python train.py --activation="swiglu" --norm_eps=1e-05 --tie_embeddings=false
Below are experts of layer 4 (counted from 0) of a mixture-of-experts language model. Rows are named router (the router's row for the expert), gate (a neuron's input weights, with its number), up (a neuron's input weights, with its number) and show model dimensions 96-191. Each number is 128 + 24 x the weight over its row's rms, rounded and kept within 0 to 255. Numbers have three digits each.
After each expert's rows: "gets" lists some tokens that make up at least twice as much of what it gets as of all text; "mostly gets" lists some tokens that are sent to it at least half of the time. This comes from a sample of Wikipedia text that the model never trained on. Tokens count by the router's weight.

# expert 3
router:186071122150086117127138144155087124117117150135130166087111125090093131131139120165125131128106108111086132118135121108108169105152136151134141105103157093106146133122135118069132141136122076114092114150174110148152082073168144124118111125140137105096115149102155100092113141110122104119
gate11:131119120167146168125136107117135103157105100126126152137108140107142162125090140161115104105113079100134160170129129124122146115115145135071123142143155132128095170129126144148072164074143105106129155104122162143093115167136111157158060153116118149100169141156131104153123162094105107137
up11:106110148172121100123101127162155137146123142103109144176146139144139136130136117132080137160109076111156120132116150099104158129157121141087102173154102137150133116158089183103135097166142076154090122094116123101144092118134104166124115106118139154110121145133154142144106114108095092121
gate12:139125112140129148127154110170172169104129074152157161121125167103111127129151155150181113089129124140073124154110122164127168115123118138141148122150170148122171114112089124083123110169158138157117116122119144150145134117108112149103145137128151122127114114083124118179139141101123120123
up12:147131107143128102124129142138107100128129130128122100147138095123153097150109134101086117179131126130143120118197149104133100148148103107135126105106077068116079115135154118122138159064119103084118143145112102115149103158116120121178130152170124166109161136147129147134134162168101160130
gate13:127091121173138134140128127120093150111128136119163132135115141100155160109127148118130143141077116140092099156144152115118120163130121171092169150093161117117137093101132123139147161139143070136123153082090119101111158107134104099095174142126154104136093117125152133115147133165130087137
up13:129119143153120151130142118113148136140109129097144151125099151129109138097105119103093148151088090123127072149155144105124110146095123157123144147127156118114103113079101132158134166104103096188133183079097093123132084114151101105110153142109176111133078130102140102100109154148170078113
gate14:170113113153138109113155154130162152128131128124097117091143157120092142113095152147152150159179101131145159149133152119122126077132105102077113148139158159140144136109107117118155119096122140123117153124167146111161155154164084137080089107111148129122093093162098158103126125143148118099
up14:128117117161161127100167099153118114131129117084138164129091157128124165131118129132123117174159158160088178133150166120141140117122154119105125118083167137149173094116091128158089171127113158140126154122146131104129145168170086132086131087160107127130143142124073121129124139116117084104
gets: "s", "0", "9", "8", "2", "6"
mostly gets: "ers", "s", " them", "ies", "ations", "ities"

# expert 2
router:149102144120159144107113096176123097099126133150143103166126129126121121153187129133147117109119151105110128166164127147131130152124113167138155124095133176112119091132138105143118164188162161150118155172157160122134130137124136134172123136151092123105116135103141150115090135113161134145
gate11:135104160122146163140149123145087121103138170146114135112142113132111119104102090139118185151086130109094128151191128160125133091147136101131135132103183145108124107122151109108130139118140139137133120135100120128118096095125150144106127110095138177156143152129158133148123139081096102151
up11:109137104133159125118157160130123099128133148123173141088137146065124143144161124143172105101136134190129158152114144158129109121095110140144142129139122090142155113149107161164128123122122147107126088145120130150124110116109122142126139152134107111111109108105141146105110129132202110164
gate12:133160077143137119181112091151111142132159129131121142131135127139159121152127126198174130136120144106073103170122076141123131132098134072140139150149104112118135143119139135163116129092132148132164136153175132119139171135165143129137119145108154140110114140110153086072098099112154104124
up12:091134129133118140107148125111112128144177133127166135141100144089110134112131113146112143127060155117094105111079129157142135138119142097118100181143146103153151140167160105121111144124114175138166115140162123154138160134197124178127150157120117155076117152143119098106146169161168090156
gate13:114085129133154085111155132118133109089102081131136149145121146096159096129114145110137135112129092147174124101144103131140131106134155137151097144150098131149120143130117108118129125193100165123142149129135127152157184153110116156149142077125130148162122104134109162086109163124144131121
up13:149072133135118153095118153129125139123121139154089109154169142167142069163151110132139128101167152129127147118131119144143130132141154146133117120090092175126129153130115082094180132157099117169155095141176156182095141116137130159131119119154114141132123148088154128102134123102137101129
gate14:131113120103163141146150144165116108131160131142088139132112146146129125111122142107127041142105109096136098097113085117111133100151139158140137118083125144104145131103113134140115109125125159136150138191151158152118115118117154142111131184132153146127165138139111150081122113138104130109
up14:124111151159139173120077098105107103132118093183124111144160126120131154126146141170123124116161141092151118131125155126124120144102104115137100125135111126082079121120100095132168152141116125144109114077121134174113139133144106131133134128147102114175107127152146144150129155126136179150
gets: "\n", " (", ".", "-", " \"", "=="
mostly gets: "\n", " (", " \"", "==", " The", "The"

# expert 5
router:117137091118108116108069120126127116080078133141127130167130135101125111118149118137148147127140077080166166151092200091138129139128130097108103115131111149123105088152126105150139150118125093119111161089119125113092136109152145156158084149120127122111123118149153148150131196159138094127
gate11:152137120116113133114149128159127117124153153122131130115111113095137103088095141130134121167165146119164151109116170109160138160137115160145103128135108130100176131106145150117138111091102148134123123107121140140132133139133166131116149118164082117139121065085104163136123143152117120131
up11:145146139156098129105121112108102116129154154129162159107116125143125129108142135133104143132134146102166136127136143130146114126157144113154099140126094179131210135101127131062144121103131111138138116113131095164124170091129149130094126111120069182100132088129158100137156152167097188108
gate12:138167159170134144174097133098150104130138111144131115141115130125135098126133122152118140169134099123144060173147125112105120122074114146175116128132155138170146177123151115114126097076150110163103158164118106101136138118113129136131126118148150110154102167128121104155134166119147118131
up12:145119106058136162112113114117133108125122128129118175162116117104115172163144142151155135096118145162126149159141128137149120097144121190111143138058133109138108130148143096146182094153145106135139112102155125135160108099096156165146117139086130170097144089141146130134114088108150144127
gate13:080153127140126122149124104158112139103158166096136127145131078170143142128150133166155123125105100112148130144131149092141086148097132112140121132186122095127136086140096126099085140109137095098093105135118153153145140132099097146138143104134139108155111152104122126150146119117107145147
up13:137123117168093165139126158098110186131154084109105124144105142096126093131087142114087106119150086156145114127107127124126142162156147144117083125102151130153114146133135176135140168138118099136106118097155120126141086175107117104166109126144157113097188090163109087147149155140135106125
gate14:138150110183107156112158116132112102157156108115145176139117164111139091104122148132138112158120129131141145158099118086067099150106110134131100137130151150089124182125134106124112122138135105205105110106120125093109111097170137132115131119128139090140142137114095152157183122147155131135
up14:157127148184163144126149086168092127142143140089110116130093134142150121147134145133146103129082167117181134144132104116056092124066124139140122142129143146110090161150128095108127127134150103151133100102093139122128136097120139135127130136095172097096149103130152137146148099095135151131
gets: " |", ",", "|", ":", ";", ")"
mostly gets: " |", ",", ";", "|", ":", "),"

# expert 4
router:170124129151126121106116123138107134119095114141119114156162140134126159133113139156118119121128142146139137116116156091065141152143122121176103095139073182136127127128146132145141138137111118138089147128145149128113137133085122114124114124158078101133127133053111150084129110176164139088
gate0:129108133127141095127173106147130147145171151144191124157171181115108159114106141148075161151128121114102091129102124098111106156119167065162107117132082134142158147136146125129127139112111146132143121109116126120118124140079104086086107133098111104150134142083139147127096144163108162121
up0:108146117125177160083127135169102131110129149138141116094085120123127087117127103150156128148144104109158136112151113142099123128164127148132165084116122125096156140131104102166127144109086105107150136138103150097123136124117164169101111147110147137059140120143131109106131102147150109109
gate1:133108122124118092136134141120094128086119164184161111134084155150147119135129127135133152165105088111124076129166105131150092092115152099128136113108147148138142123098117078127149120171146136098079139128139132134143099141129082121144041133130112133132141095128150091118124122146134100127
up1:114135142145135115097135142134124144112074162142124148140149133097124081118119164132141118146066114106095145102101157126103114146130125093140118152159130142093101077143110173150119124162152100159150107099145120132163112097085147157090143134148092136145147131121130134127118130147141122178
gate2:170133120108145123139121096100117092136087137118126134127132117117145160120071111158106106164121180135132100150189119112153154097166114155136100091130095111155161145158126169095143149129131125117108104093134148113085146140143092137130131099137139123155064119132127157096116119150090141108
up2:137107177151156102156159130130111126166122130146137151128170092117093114137108161131142147136097098113165149109143114113150130151154144143138080097149088114121160127121132158133114133104152115107115117111120125095134125161124150088123104133176084132108149106108148102153147094137061108104
gate3:154116151115141137129121144152156153140111070148131126118145110119116089129123170126126135125149134098157107126141120107143179120088115133129097158113159139095150150097131129110124129116120161130128148188124173156117084137100122086118118096122094105085122148131164093161090126111165132134
up3:114120148153111146093132114113142101119154185099061111128158117124137143149109140125131125140122121127102104123125127139149128111105126170113169109136130131135121130172126102144142101131147119106154128112093152114092103102091132160172134120167110128144148092091094187133123157159061129117
gets: " a", "a", "ra", "A", "o", " as"
mostly gets: " con", " per", " me", " dis", " Ju", " Dis"

# expert 6
router:132040116104140140131105112086121112088109085109110081137142160101096134154142122129124128144131107089098134096100122104121133163127132149158146070115098089091108102141132109116146136162136131137142153143156149141102159159146145115121110127150095151133118150133158123098106136121137115100
gate11:159101122182088105151143146103150136134125109142116121132113099127115121158120162151169089150099185125086079112097135117120124163115124100115099074121171152105139085119112078095131141126136082168149143112121122116141108125100103126163133101163166119095119129099141133100138154154126114133
up11:153151121146095139100109133136092153123111156118165107177140147084108169137143118111086118154143105134160161160140127123115143107130137112140097139157120150104091116105104113099140171140167135121134104089124140155142141134125117129090140125164186139135125146131123101092166132155134160157
gate12:156147157088145114149094121121095120129149119104150141108174136126155158145116115140078144157185156131069144126138155089135095156145101157138124153152130152138126127112121149149138086104131124089144132134123197110095149132120110126101092087107121138107095140161139164114120109134106160145
up12:103089134111167101130130131149111072121135124119160109156149113130135178143124078157079158141165115155108101146148137084131100157095127150151098174148128115130171092110134127097184199115120101155119098136124131123108152138125103139108161142134131139136134160119130140172150135155114137152
gate13:140122121125104079152157126103097116124114138120160126128076111138163134114098145155090122130137115129133097163162164095111155163127142132118165065116164146158114105105121129128128145161140149116123119118157126135124148094109142155137155140092096106145141112149138127193118129107116111107
up13:145122154127113134118149114139121108095118124131105144143139096095132137128104124157147148138116190132114125122073142098104139140129106118116180141133118153148133099148176194168145136143121142101125136147063158116121138109084120151146129164146112142144104105130144090096131137142104143166
gate14:103135134131167132115157107141127099095112132159155154142130103100127094106137134092129126129085122105119129124134097133060104146085128155126133127165136125120088112131096166111151137097164127109125134166114127143112080127112127127107128133167138099162098145132128143132130096156174168118
up14:112115121143132174122149157129128157114157131100133184110077116117119095125146091121079102131117118177130100081115126179093112101101152188153143100149164141122115128133074126111119128080108092135113118180131093151115134131130127099087125140139074119134153132100135121115130122123138132121
gets: " of", " to", " in", " that", " for", " by"
mostly gets: " by", " that", " for", " which", " who", " at"

# expert 7
router:138120160107127125102142133118144122140150120134064166143143145132095156124122130132124204115118097129121140122132115130134137105146129145146175119150113145134189124101125116132084154112126154154125126117108170139079114170111152122126114120123126104153121157130130123137110128149149069107
gate0:090171145127111131147181144141101141162139121130119160108104142141097134155151106152097171162135163156173133111091152137126123076130134128111140145141118162085109123112100105113150166112130147133139185114128167129139130146128123144148160142106126099115118153148156126104125178144130111129
up0:155135126116123151134112108149132136172138108146129098148118072133088108126075111125133109121155145099117202149094093107136126112124136120134071106125170105168114136127177107144112142099134087075175141119159139159175105117136166139108133131136126114108130120145116131154150137137100183122
gate1:103140142139129099131127161085135137135098107103151173153156121111133151115140115138114106145132136099124123140155131103120162153100138142136113137133134173141123159151125141141089159131106142145072140159111099147089152134115116104094127075160137125133122164131115169115112144215147145132
up1:125170120157114165113125108113154137100122142077138162115089147109140060115115121102151116120125058156069143139090147111111112096134135135135166094102137123118101100124093119091172110166152139098137157117109115141143131126141114098129116144108111118096093119119116131145164125115113089146
gate2:164099137103170118121112107130143108124141106129121109162141138090135126109080095113120131140176101142146146100140172143149164129148112136115156165144090141134093134157102138140124125111148128140125111126113133080165128168132149109169086146169087111090142122137106104112115161122094155114
up2:185139132123136114101145126118116122150164092145148119152172125118131164114096108117116099119152141111104113086114177103142134115142157094146127091122122139173118140163116127126119080129158165129115172147117126155157116132113112111125130121162156146115116109097111125094162092144087131113
gate3:130105113146083145145120106099132122074119157112124147151123080119120115197140127112110127137159144109149143140125129143136146140137178147081170103140120175156168104061157144163121113134080114143169157113153151145129154137147119132116128095187135118106136087098166140166160149108150066106
up3:127095126166133178139169170080156155168123149103100144162127132136097122142151093120153136139154114117100116155101111121127147101157110141142130142111118106139143114176122130152124162137140131174104071150169120183131164126126114135147125157139177167158097140118130137092128144141149145090
gets: "er", "n", "d", "ing", "y", "ed"
mostly gets: " b", " Win", " two", " long", " star", " live"